config = dict(
    num_hidden_layers=12,
    hidden_size=192,
    n_experts=80,
    experts_per_token=8,
    d_expert=32,
    d_shared_expert=0,
    hidden_act='swiglu',
    moe_layers=[0, 1, 2, 3, 4, 5, 6, 7, 8, 9, 10, 11],
    router_score='softmax',
    normalize_top_k=False,
    routed_scale=1.0,
    balance_loss=0.0111,
    balance_bias=False,
    init_std_router=0.0192,
    lr_router=0.00172,
    vocab_size=32000,
    norm='layernorm',
    norm_eps=1e-05,
    tie_word_embeddings=True,
    optimizer='soap_variant',
    learning_rate=0.00252,
    beta1=0.95,
    beta2=0.95,
    max_grad_norm=1.0,
    batch_tokens=[32768, 65536, 131072],
    max_seq_len=256,
    train_tokens=412800000,
    max_steps=6363,
    dataset='wikipedia_en',
)
Below are experts of layer 3 (counted from 0) of a mixture-of-experts language model. Rows are named router (the router's row for the expert), gate (a neuron's input weights, with its number), up (a neuron's input weights, with its number), down (a neuron's output weights, with its number) and show model dimensions 0-191. Each number is 500 + 25 x the weight over its row's rms, rounded and kept within 0 to 999. Numbers have three digits each.
Before each expert's rows: a language model's description of what the expert responds to. This comes from a sample of Wikipedia text that the model never trained on.

# expert 20
Description: Middle or final pieces of ordinary English words and surnames, such as per, up, ov, ist, ers, as in CityHopper, shaving.
router:479523524507503504503502514473476498479508472548523466515484525507490525488469487476489471540527504535494502505502526543518523522509481462516486486542476446459533520533448522483524484475461504525500490482542535444505497495516483525448501496472499480488457487534518503549528544521476489508519509506478500506473467483511454507499504491447502498499454452516519504527522506531486516476530486516474493522489513516515526462428506517464495514502506555469492531542514495490512492491454530499558514473505484544542499490494524503457457467481476502503505479508515530502481541498491488516
gate1:504517556517518498494476515496544480527475464451497502496556464483530483460502503495523473514473520488466469498495528491477499520509498488499500481487534508509477497449513554505492489498472487479511518445521508525491525491483493555486523487489506498498512470506509479472512512480555524458508531538476493486495488478466483515534483511510501484487492484543533509493484480449489513496483517530488487540504515509503519497463491486470521451553489486510532538539470525502493512507503546527537490448516516517543528463500541464493530517580439469508514510463513474520517472479479499484
up1:462489490488500519477473467502475474491508473497511495484489554508456501532530494502485475470502491486508557467499488511515537473479495509532482518537509473462490469540485514488530530494538484511523479529485432473540526477489470459511476476528499485484511530510498509469509498482469479498494480466496505501484518528499509520468496489493548501518555523445441492474508525540495451486542490482496526462511521519476507528508526511517467541547544527507450491472511503508509493474504463500485493546488526497452501551518509517486526473463561530495489510502487540486530491496491512528
down1:492521479459480463511486531502490455538526506550501512515486498458488494512489519472537506499493490468525502496511479515453523460536499541447486519513526479475460477531526495503512514477486480498497456522446506483518482530506500501534498446494480510562489584515533538455482481547490532495503479536477510472505495542487500514471535492480519525496456469515532486459495512478493529530510510490532445484509512493495518517483498523517471456475519508508507478524487528527460523484482498477456523495509499490471458483495508497517525493557534519531499475529521511499534496511498517485
gate2:513485567506507500496499516513503479499526496549498458496459504544523515471491495496475531520534527512515498485461493473440518536528501535534534485490526487517499531499538542505516492542500517521554509563487498463467508448497486492482456480525457459505508473432489494500451486506478489509510485512478471469486485462517507508447537499517473487484486508523545526501471502487542497501457482500528501507508500489496472506488493531511563535514461525469478500496458491528493460509538511503513519481467460490491531478490526520467517474501483483497452506500504479470501501513481510493
up2:495505493506531506490563505530489509524536465510499467505464527509500515460463480505456477504514523505520509551474479470470504499484477488564542486531467537515509487504528495513524481487461475481524509505537513492487529477485485505490510505493527473532474469486490517549510464495460532493527491534504534463517566464525506501465482491519460491520461496516511484540529534444540539513494459506498464522500480443528480508471519535471526533516494474525520448512520498509503497490486532513486495449489477467496494465482503504466509488492499521482468492498530493488497528512455535525
down2:528537515502513504562490542524520488447513503489527479480509494493530483515469497465523502486487526466475491505539576517502529492482491508549457444522494506531527505509522485519527517508505488457537492504492504480522468530500453472481484496481488461526438472501502494497483500482511485465505478504544463455507456489468444470478507525510488501505484496497489479514486540538495516464491517489482540520505525476534520541464525474521510510514536496494488522502493482527521511519543471522499533498521491500484497468505503537511558516443496480468477536538505461532490481498495483471
gate3:462486488526426519514491494522500503488519509496489489481543472464515505558505504506522503506493515479502523525488465435462492505548509521492504495502494498462489542518507479493490543503485506464495479481462505520497480500463504454473473518509479467471454551499481462430500545492516533490534486486466492459508504513490506525477525522494534469469505472516509493477549526497491498574525487518488491490527530496494536468456502517461509509487489506515569482488495538484515475509497549502496494523492483502508458543485518544519528527504528518473509528542513511511488524497514483514
up3:526516472482518506472527447477483492534497510471535509491508502502489512467487496452486483523486479509477471476508522532558501526414513509512502501483485466503526530523482535522519491486520482545471475540518504477486510512543497528519523522462520515519535491516484541503488476478526485485546493525539539537478497527554523514518508465501522477506504512491501539492506497494479498489458496473520489532488465486518464502533476467527476477521476480467458514480513473481482516467502500488509503526517499431504527502506506450515488542526449534498510461467474455478471454508488516494
down3:503525529534515502502449488494512471490504464497493512460459482510496465537506476528543485507524511503546475470532480460524491517541485493491475512519502479550475486497479478508516510448533498536515525502483494476478481486463503475465477510510451489520507494548462475467495473497487535516495495479459539473497575485556436494495519534510516504478507465551519504529471480515465507494508520514487491492486478501553496479467511454495489488509509558498536508509501471527522500517491494545509504522479498531565466499506499467502490463520462500526493487532494524479508524505524516525
gate4:512468478527456465496486523459492488469494478463492522493475492489534515521509518473496488489487480505508524490503548525550494490523447514512495495497533475489484502538452485466547442485530518514486507529508517538483499449491497454491515454468517487506534488536507513490485540495539528489490536509469502526509477492495439496480504501513476450512467478499491514542492497514497505499511530533535499487528483490463498478480503525455498526495466497556476541524549501476482519519519524463504516489536501529477534548465494483492537483501465495506514490486487504452516511430501468529
up4:455528465493539485474491517522471495490497494493502513526503527483531524477520540508437520469482472504509511523495488553498494549502548517514490504503542486503454526539478462480520495489498489505500440488495477483460521502466472501511498485527503509520519537462444553482494512511557483496497470514534482502491492494503488514495479497553474500529466504494491496544549499500472507473507454499546517493529513510509529512509513512535526497511516492497517536527490530478486478538488519475489500476486496492456484539486490446548512478496524478512517504443489437467497501497472447536
down4:496495462511488490527495461489488495479490513517508490485499479541534491498479475530538539503486484494513471529514508529470503452508502491507474468534493513547507515519495480506507499455560495509460502513456485477507509479496527464511506467495469468512474487490505512447540507520523481482564508480476491510485487519464510451468519536542515507503536470453494524513527556518518519489484512502532521481477516541499506528451503510536500515532507491561516453508491465513498485488511455515545489531534476477489512484461471498499536489511478521514486491491513511496488444519491588485
gate5:487501522518486505526475507504522482500496506507532490466519538481498484519533490502504451519506507495488484527484512455550470496494484475479466457545501516473527486493494481505526495483516524509508525472521536519542484482466533510545536484452495502519504451469546487475503522487484480492497476538497498471521529474460501526488457487528517562535508518503494455485543494520508555488503491488474485493513464504483498474457459476491498507452482550534454504529509519506492501478493503469492514531478515528581546517530518539479502469476531475489497477494511538509481450477493478478
up5:472514483527417513549545489483482530471523548460526529462484460503515541506500517514506523504495476513525518490534506496505499490532520497497545470537509504469486474479448510472491545529470483497473443480485501484517509431508501494467520470542525493529513529509519471496487493505499503498487521464494497503476511506517511482477506436507515503438478509477480460477494483504473477551471525491507512491512522477487542481486477483502485554524534529524497519455539486502499493523504551523457513499524500533484460496489512539480518507468531526515484501512522510493494504498471516527
down5:459480477516477492557493477476525464513500553484497486538480519541486535508514492482503510460503485504500518513482571474500525460424544502493479526513459533480491467561486504538494517526533505472502481528474479479508521508518528518435523482468495510527542447483517474509514494550497501469502499510503473491497502505517508508492510516477474510494486492448485528525479520498526528483489466501476466447496506502534490493528539555498516505502521451516485477492554463498523470491560496504500497511516498514482530478539471485496515504505507479453512503502501508486514474495508504460

# expert 50
Description: Opening parentheses and first pieces of split names or words after a space, such as Tre in Trewavas, un, non, sub.
router:510501499492483498496493477526526511475536493477478497516496463542497515443498484468518458520525472511491498442520532472510517495510511522460519510525543507488515487488503526472471494460536506482510471480515524497514503458500496523521462510487521444519511452471525521501517516512515509512516498501491489453519488502501472517524473509486522480528506537469489514485453492536474461505566479495469490529460501559497530517422470496504500510487533484545522504538532540511493492520494484486517546515520497529497489504486556498437445476537489463516473476507462479491491514513504519532
gate1:496498509517474488507488495473486500463489553495504533510521552473496495486480455488465478550508472463470492499513496449507528489544525479533517526515517532530494559491498513490479513515541539463504534466492492458471478529492474534516473527483513484538521459441460481492529493510511535528489520523471502492543481535514527486464454483487518515505495490504539490449478512474504515526515458489485498490539500511544528496504469488495499506492509492482488512524515463510471497506544511541517528458537501520488515505506545506447507524549525498492475489516510452494469506516518465540
up1:524485503524511508514491464496510518540479581566479516531494508492535474489514498499465548491479525507491508485474524568518476493497502451466448508480498473472465510471513515447515535509530520494485485494519484497553511474489549520510486489512498473509518534487476484472469487498515490462488535497517490483508498501500508530498506525462513491459474541504504521505457441520478543530523480524545507433506496508460506518516523484490528495479479524486479463465523497510519471530532491492461555513497490532529512490491515500516487477450491457505507507485485512512494528477494466506
down1:510484492474516528528516460516482491517537472483490520498479499444537499476524522481493513492532522468477493511498491462502505531455515484448515513519529453487503508471530442509490547482536482506531496460492492512500522481496509540482490550511531508496535492473503472516499483489473459482530526479494500495466481492521515498493478538488510503523508486487434465482530466461486472503517481519468531486487487530545505527457491500520470543499519537484476516501486530527515502481495481496559514515423555518530543475535505495521519462522517521564491505494494503504502495512472461513
gate2:534519502485495511518517554483503495515523565521480481499533452489540533514469469503485502522484516522522501501489510489500510476490493492458481487512550520469506517485482527540487538500497515490494492511492508461527447488481490459483489492507518514532492492495534517430511473521505470450489530527496479471507507492517502473497491502488475427533499483456495477513454436531520495522515530497535535490505482477495492503441474515529535515493495538511491541462493505523515480541481524491539505487554512499436492508484501539503482490486497461493513536468480453515487512488464492535
up2:498515510504514503538500538486501497491505529496499517496539491476555535515486454518478463552521512510551515502494518474551513512489517491483492515503572515462512502483440517544503559476478498482528476500544513468543469496462481498502492444481549482530470466497524511458502480514476457467525503535518507518519464495494489487497535525465470456523499514502488454489490476524510484524518545467507511509496503487480470489447458524477505505495504499510500515521513497545525496503491516527514516469531530488462469496471499504465481490462489498482516500451495444517494479475475510499
down2:476477531477548495483499528507495492479507465512486495507474523511474523528492493520541475530500495434568502490487471516489507497468505490499461511475519500458528502479548508505512509483425507470497493502511486496510485484455504486439501479479482501538481500481534522455517463494493505522574512489508488477499494528484496512507516493520482455490505513488507501573528475514487490485558512520514523477514488489476460533467499490491535477498512463463515496476510485509494572519520526521510548548442510544497483522521493490462500498515521524483505516488462507526481493539483487524
gate3:503483523510487514477517498547533506471504515473470494499482497500495509495505537503491514482519458532496562486455502532522506456582489576520525495532549502505477518507500443472555479499494487498501519516528511515458513513496494482476474509493541516511458500503510512485504527542473497507527518502515564477520483478491491517481470489473484479508522453493503492504457521516516507503520501504431481474477488511504491476472509503473525531429479440481483493525508530464497496510514542468476502507510475482485511489483502485473486465511524516477470476454535512502481536493461494493
up3:463444555493529485540530515528497534494498527502492530486547475520502467452517506525508481493449504510511521459469488480498483473513518486528542468548552488528472515533480474439523494515517473451501539524507496476469507482512538417517482472501489507551519503494480475482497526488478505474520488468510510495518505490481474464479454495505487510555505482525531483462546477505510474534512497485457516482472505495531484474487489508514481503482506487486500487479508520472508474482495496506487506484515481470527499497505507499483514477527572500564506489477515489505489541506526499535
down3:484499487542514531505509455478501475509500511475503524491479511464502585491457503519488522525504496514493500508460514453526489523506524485494471477434479522473490528503497481520494453504495463506492506473506445530462531514551483558533502557510498485490459468484488509511468517482484446494522496509504514517518462458496472535546522502480503499520481526534527528509509513486512543504495551505515474493520480482485487490518466492540491460496502500476558482516502486517483537470546491538521484486514493480476488474490516502497468504484529505494504505480476568493498546533478522512
gate4:504535532538437545499471458510527503537480467497485499528522490536476492525467529461466498471468480481539449454493505515504478528511500514486511461490484502515503458476529502502490518501501473511426516519498507473484503510523519532508519552512479520472515525470493489472506452495525478518479506511478504515527499504502495521478484498488489480473495501535536491495454531524487490530518531513502499536473542497477523521502485492480544502488500479493514478531503516486474486474516461405511496540510522512490558499549542538505485527483512496477490546495519482521479523521504492458
up4:508524551529438518480471492485506498521490498503497497507512475521480470534464537438474490489473496479514483454500490481509481532514542500478522487506482485513499480456522541487491487516510473493426525528493505463470497483509476528485532547525472514513519521470492499493519476489526500553474494495485534479516507488496534502519523503492502501507487519551533500504472518531474484512526483491484501517497533464499542498490484488493537493487506471498513498502504536473501462456532488420535494498518523509502541479509542553523466527484524525501512513476548454526427505529498490475
down4:451507531498467490456507490505533540520516522508487459492451505527478508510529468462488458522504527479462477470538506485527507529500511474496508524492565500492488485491505514499523507496491553482482492497477519475473499472495539501472499486490461537472514504471502522500536509506483525535549469509531432472499524514489533513523505518493502445498530510511459487510508508480524460521546514508491475503456490509531506496466488503512464471506499517497498507519504537475486463516555495433530506518452476519532534527522528539488503497529513490495480456471533462519472498526461508470
gate5:502479453505520517458510486530513481538504537484504500520517471520517517504476475492495520496477470528504492476485495521512457476480516499513551512464475470428489472473528490493503534470502498498492519514459503526492496525530512562511510504493492440482519506464552486501527496522542522452510473486503461478513574479516497464493500545526468464475487495524520483503480511484446568477540526508511489477507495475462515469468506526519491483519497512510487495522523473457485481499556456462502490472508473473510503500517504491502537519492481503486487550473481534500465514476496530514
up5:504512548525495499521504506520498494480506474507516490467494519469485469486496529500481522500529521472488539548475506475460540513485525514500484537518505516550543528464473488499504465506518477467558509520487491493455493486520483443447497486499510541500490470561474507535498469495477458556502503510447521494495471515463549514523518449466508525493540502480518532530527487515538471504491468507501512495456535469544461510525529481510491485482507469494501511451452513529544527495493528531496526500471511478476488496479488506496467473532523507521456480486483516498534496505501489494
down5:503537501531511504519449537495476495438490488498523461469474521499469536516516593512456486459480462528517496492490506478471525496515527490490496522543497461506496515471491496508485486503457508509511545526481495531454486482491476478478491509467489522534543461541484486536513505491462482503532509513488499502541519487481518521494543478491529485520507488460510491476504494524504514466467494511478509470482484495513456537507511482536518517530513485499535513486458562550491529469471518511475527492478516471476475507500491531514445516516494470551474502515496464467523482533498484519

# expert 63
Description: Title words in military, parliamentary and legal contexts, such as Army, Corps, Royal, Honourable, Act, and measurement units ft and lb.
router:508511521505486477503508546450538505466500486543513515502529518505490518513472493484484475494522455536499508496544523507487519492481506509491485527478484525501491489515489557559468533534474482539481497506513500437531481454546531516487478514466495518476491540443485493506549518493540460536481499521507523515490494536548493546503528506520485482492494508462440512453464487481436484449490495486502479537458505535492471508491509458493482515506475521519542507564506511497520503499513485497509451490470488457512506514493482481500500514460466501460508504498502509494489520499479518504
gate1:520512505486523483506488541502510471549510530509515462500511533534520525567464472553472512488513498469522473513523518534517520529518482515511537504499473468505500507505516505507474519499479446515479484526454514526502488506485457567466492505484462501517473466485545456490472488519523484464534467506464506497521513513489506479494483493483523479480480498462490495491479557528509484485458518477547525500495522516517436501494515497504529507510498525519498445467516486512470443447534497516531518485488466538518494486528470488517568518506468511500512494484508467509451499502512496485
up1:528505487526488511474515475485483465486484455491519513509477483480490490487551473437502505502496504493479527486473495457495494477469526521493480516500519511488515480484451472480528492481521508491547521521506523513498508497497527477524480484555504504480521538548439536451538490490497498532475512497544486481542476493509502510498534486521492508547540485532518481541482505481514498515514447541480486543514485512455542476516513484497513500453481483492497561503504506493497501518463503465472535533486535474452506503559523507476425507505506477534470501487504534479539471515486485506
down1:517469506528510493512508505515509447511528480505494507505515477526505472539503517480576498513484509477537490489497494455458506530514500505512479514480493497473455513480500437503529488495508507543424503486521504518514506509479506467538524540496462524491526511456471479522475503505484528508497500467505503459535496496512465537463485519496521514535460523528477516509530503499486500474518463534538500516470501462458518498485505472526514469543487512442516500489505493490525465492492512533504485507455475544549527441524514476508491511517495518545468500575513518481511506495457494475
gate2:511542513495478544499485494479519484497498500513534444527487511494526495527488496514528493476530482505507485513530505515478443484450511509498507516506542509490507495516509568523479514566473477468513524491484494535509456494512505531484523549536501520506530479501439511515488506485532485465535489529528520490486493516464476518490511484532499496489487467488484492460462520513491529456456475499501449475501520495491460542509508474521502484548531513566500454536458486487535518496473464513506505486473525430496528513506467473494515478521483498502517492499488499507441479470475478482
up2:501475480517524461492484475552522488525523507522502532512520496519490485516458473485500516474476519487484503502501460577490531520525469512498475487486464518564512485500477493468450503477487514504446510498510493573489532528457528491544524502486503485500500506506523510463527482522475518484473494478481493529561490476496519506446492521495491469516501511507484508503498517504495470503496474522494485503488528442524492507532510465486491472473527484508483498475519488519451485452526516486490508530527477524494532475496531498485515491497424455578493498499478499516529524492559508503
down2:545496497510492488521521515518499496519477523509499435542489472525518513489509477457509523519477429493512541496468520503490475535523492536524508520481494502526487537500515521524507544512449495547481489476498547502469489470518487474492467455490489542538500502448462522499525484530526474468507495526514511503518511448500492493512495507498513452530508480497487489544502526459513465458485481470507454533513491482518497488469509532463489505465516469552455533489508517518499525529520506464543504536514482481498498521451519508502557482463513500504486508463530490489502469544500483479
gate3:517471472469441496524498429469537485502478525537491513496513501492518480514489498497514530523502508494459501438511482501443494471482501533506480442509500482483513477478547536529485503516510510540491496491487527450466488458495499523469522522475475544508489472526482513509489541484497513503465504537521530564513493490491532500481518485505486445449515501470472556465528522504536502514494468519535502526485472462465482493499506480498500504529497494495508516468475481503533508505551507503519496525500540503515529478503506536468509500510522542500542466504511457505482475472471504548
up3:507517513486529563518476576550477497499514493480468413488461486471470489486490538499507490502448484509506537528500516483510543500513486476502487504479494500503500536512479491487532506495480465489533506487500465556571488540515538478500482500560494459469496521566536526504468488512474474525581523476491474506471494480505483519530494545491533501485514496532495472562465510505470477470487564508501468480481514523511512521508494522517512508495471490491495498524490499478498466509475463510483503486504486510471507513497520479497498494496486497499512489491506528504515516518498485473
down3:466498523463518504519478507555499460492495475499517525491509538508466505494532479486489474489496517515523519511504471514478499478489518499465536509533492499503469482512510481496544499486487439504496501487471457507480536485472533499526482545510498468501466539490517480469499481488505535493496494546474538516527457499506459467534478492496514491485492488535485477532528492520549540476521526508507465447502480501493478509523507468457460565494482452489493485566543546477492488461494499493485551506473565488519467513567530532482479504516482497480508535492512500478476501509494513501
gate4:529503459490511539506540486532505507503468491542508483523523481492496537493505532498480484487511503492480450501508501513496498424530554478468501494501479525523489495493457473578518503516492452502510529509511485518472508507494527516542514505497490522450493534499489489483484497459554470485550464484533501488489474494495498476531539480504471466497485496486523481515474492469519556526473497485484460493519508521481449445491519498517503528490489553481511489556490507511572511513525501531503535534485541474521467486480486537502528509513483474518489497488483546503519494499482462485
up4:464452464481499523521490522458522503527501493543525555498496476524516534496528494486501517498463477483480461530493509521512508548480508516525479487449480508511487553508487463550457467506479483486514481460475501527515494481507467532466509516492506464488563499500544519489480487472490517531483454538505502516517487525481520486461495504522490506518509490514473511476491462441501477583476498496464521554527483492489486567503506480498501515471495500536495521525494503503479546492531487485453491488520499519514495524494533510507533510521536459514532515476505506485489500491468484450
down4:541517506510499521448510490467504503511501542516490546465498557474506522461479525482509513490504488514555480522503494486509540497461510507496499532494508496502517457527526506528505516470469491550482474488483528522506518488469536489550479503466494492488481530511504531509508482533535474516481522518503497508508530526528497476493506550488506486520487552490512478535541474475480476519442485450486497532508546502468482472482465494515514481450508443481498475528525502519502481528554453470522526514496509478527525478509490527518525526461477486495513536460469482510482485470439503464
gate5:485464521471510480508555494483509478520495506512518506486482516509508500472494477492519510508477464548511488541547468492542531501448523509495510514518529533530482507474496525459521516512505544484482518459483502522503513458494518485511546485466498522513529494507489491474525456501503475512486513486495514506550546506558492492489489510534542485470537532486486485425539495515451528518520500485494502503500519491495529506466507488474479533515501497491521466547451499474466504490563481464529526502504527534450485528520488516479503514471557495493489544491490491501466461485448517528
up5:493511511469500519501522492523553524493507512524489475486497523520519492479507482479506494495498491531526503534532482484517506494484480489523525484480539503539552499466496510484519543511502523532498513465481484493470511462552521516523539499431498508490507480464493493531487474506499488521500515514499559442471505534531491530474483496514510467447525513488424506430548526522507498495499475483505476473494535497519516508491489486500481508522495484472531449526486478461506455542566487497528501500476509508465531516459500504498483540474523492482503486542492464509507507511429477519
down5:499483438485459518477470466476504493471515508506499548492446496521534499501533460505560499504517511510476494522510484534477508481510549483485512511532518489467506508514508506490489484471488534524493523465506465484495513500492470503521495509535542474528476483526470534461546509530460450463533510502504508479522468504425512492537469479494478529449510462519479494473452474476499542479509518488501505505467505525484507505498493549509573510463518505507502506457520511508555446464514510519491523510514547486501502520506494492523451510516514542511512516519500505524500491481478487518

# expert 37
Description: Plural -s endings after nouns, Thai script bytes, blank or zero table cells, and country names like USA, Spain, Philippines.
router:523484519474513523501468516471502498427489489510518489457493469485500510498473508465494454539548502508467491520525513513464516557519498465489506496549487464467520500533521552516519480496501503501539474521492533448478497530555463495521478503477498487491513491531455512516497463507488478563477518498486480505537516505562469517504501497491477507528522486488492533490509488470447488502530523505469491521434513536480522481519502507478512497497497567451503527511521500521443490510477487501531488492527489496490470507499489475511511491515492534551486500503496508509565483496462506510
gate1:531511494522490500454509475516500483462498512519485481514489501488486533481546460499493486536457492506482541515506488513520471497515542536494540544514471493489546528480511454508474524523490472503528494514497454498477472523523464546516496514506476543504491506532493501456542482507495494530495488477502502464519505527561535510455469469525474493524516476484514500502510464517487522550484453454516533507508555501502508470501486495539416504500454507488517466458528526534499456511504528492500489492498525472510519477516518498493459511476492490471446500483471471491516464531488500527
up1:529495502493542481524510546550494507479481527525520503492504544538507501500466534497510506493553531524512487463499490461528540517475454467517450462483539506498477479533484493507486501460478485526508510486508477511458493510489528439493500484471513462481466467476526494508468506515473498498512478548512522532481494500474448499474534526481536499507517485495447494461494525481495516453488539525497473500489458511490520514493506516456560509484522484511494517531475451516489505459458480534501511486489492550460507540473481460494532535503513530494526525503507522513492532492497518463
down1:487508510503514512487505470538514483492463485528489504558482526453535511452490513581498516446536488505504462501498482512500486489486468505492490514526507534517519536522476489472488483502478512508513462523501515496469489521500503486546511468505508475557516454514506534498490493501493488507452468444501506531505543494519516541465468483499529537567530536509475494477465511483471504497492491468514564479493523539516498505474513505506484460468535519466502464518508498443519483536462480531539502490505528453505528482513472494499495519467485523466493501496478501506522503478519488452
gate2:497503504533508470499496505496482464498554541523471487479512505506503513502457527502515545520490474504473501494472473509496497521457495500516526548570461484513452475453509466509484481494506499456486517507485519517529520520519482501531514480486503480489548487487502433469488481475487495515486523439519484490511507494484548533463484472518482504539489514478478515509516471505444529532543508508539502476476515508500493520510464530483454481479520488498490520442491517527534475482472466517532481489467540458516530493520482446498506514496542533512509507466494514477464520483544506538
up2:484524506497517502501527495507511482509506510520541505487534521485471506477489476507504485496504475519510533463514546532477536509491469480541495474503497495474511474508514544501533497492505482490496483475477461565506487510512524513463474514538493513486425490523453482462467483486450526478502455471484505501499471527521532486526494467540494540490533527503471580516512450513503501490476491466494537489485479469522546504484468461523499500511487492512479486548499524511499484464480489497529518520490505478513558507501498482535475538484497505486454537505475459498480486528534492576
down2:497504493520529523460542469527491509514464473508518490495495543517501497440457509518529502523487486524496533507509523482472514508500466505519475449472485473461516522509521520499521501498502514480481495459548466469488543476480522532520442528521503513528465505492491465473485467463489466485513509450504507496493502526504493521548516480508465483499527555476465533532532511498446493515482550497447523463484550524521526512492511475500478497504488493507476487493513502548489505448451500523551498500477516508527521518494505479483518495469548489537477493486496466496473517524549509533
gate3:494521514499444483500488514485513462514514505548507541507514532530494519537493434498498486517491481517490476534527446520500519542501492492477521491524511523510470494511488495494506471502529498488481511525500469474486509514451510503524475492552485516513469490485496512511524528491511485528558496445471503513555508484532556502521515476491527465499501517498486538480526512521486510505547495468463423487501503489503494504479513524504492531485487455512539458493499465498522498488552497497467469552491479503544560479498468493487503444498491504533498570536498517520512494484515463496
up3:489514495479499516495498460482538516538499457498530481491475465501494479532490513510481516509483506498481480511520504521453494479518530506478547507516476525515509539532505494513514523460505483502461519492486490488508494483537467541514490520471520560539469525475493477466512477512461484539524484484462502441497511531506485523518514521451512457488453491500528510467500494473472493545521492514513468517501528538560500486474491517503502540559498474485486455470579498491462477464519470504483511541518490485507535486517478506518534500494549508512516497506514515488565496518441501500
down3:500523494469481489506520510503554534500478483484544509508530511527493446474488520462484510530468474547480496506495508503480505495514496469467513515493547480490506505481501493537500460560527550475476537500510516497533490477496490515497519465506470537495469473500471518510536525494500521513505492502505488476498542491557465522479456487537528473466499478525497561493481519457528482479484464541493496482505522484546482505424496514578485496540519511531532510513521471492491473508512519481469481491514543460468512522482475496516507506489481513523471454499535518489469489466478486508
gate4:534477518437486494480495503503505467484494508549563503524486522478484468455486533481518494500498538509512512503515473513518534523516502507526477529502461523507477477534494509467531485499505498525512525489530487523479515524516455492508539515474442460536484486523519495485457540492489528492491499524505434460499498510516537511445503485532534521518481460475517511543497477480463517486550540498515461461496448530474476497513490504514515471513487529475476538526538539496491508482519459511527492489474522517510513456528484464490480505504499480510483468488474554523466533466497504518
up4:527494465490467514501514444501510508551486516510551543486482509492517500518478507522500494472543503491500465509471559455494521507534527504506523495527441501525463499445517510544559474522509526544451546511539529527501534519496475507521467517497492539501479513494487499463488515498535506527543483502478478505507511495506510513507454505474486504508507540487536499542498509516444521519478499488457491496490481542517499516491497489448545512510508544486504474466507457508503511502492469502484496514493501461494460447462539520485525503564472482498484481470486510495495515509479515526
down4:521517491516510522509490490505496459487491509506493500498484481520485513488517524505458478584476510482487530459515492485538458530491528488523498476480520482509489526514503514483460524534481470483505473491492441495507503510511510512533507465523489482506461514515491513506532474537493506482517523530507489513502482533461496532508532504474509496529486440463473471519467507446517512434528488558496469526498490478520486486542459543471522510531478500481535538508483478502476521548487462478491528468442526497502470528535506522491500488485547550493538475513517536528504489540475465495
gate5:511513491499502496554482494520524507517475502462500494483472527450498490503510530508519481522472493538507505528478537482539471524532474492487520517503525504479497524552486513547548492491557497520552466497496496522499458451497482544530536506511534465539483494502454514477487516470538524512501507499491509463525536484536510513501460533475487523459489499521515493496517483497539470537491533457488524495485445507532501508512486467468494527485504505510515489514516524480541478527504452465458494539534472508484498500532494537546479485507526494511529506509504528450440501504451502487
up5:519504517536513473498498541539496526478477526502503467523528544478489451506531521558483513506507506498510486483500606506544510522522468490503499493450490491485499541504485507536511477461501512493516474490502471516517449497502506532530531497491533445529452523516478447489479527541488518467530468509527482471474498515537483501521523529528485510486474473494493502507473491490490506500509490484491528484498440517506509503527512477490482544504493517474455509515488479522530487506484501503475466484518466485479482503494492495491468495524527477508522504498531483446454499570490470448
down5:481517505513504526500552548538506529520463502530490502500502485520484512485497499489535498520442462500480499478490511498469499521513509502472492492495472553490497472504526509458489509512497532554461481467515497474526472549497490509506518462539497505544476503553523517475487535491482457496516497471533544523497543536484441486537496529503475500493488471499507510509476502488487515539473498456489522448472533491504565515454502498445498553469472470495512525487496506520512519494499498517493499498542476467494480471507484446518507490485532510473473524489473459522507531487462485546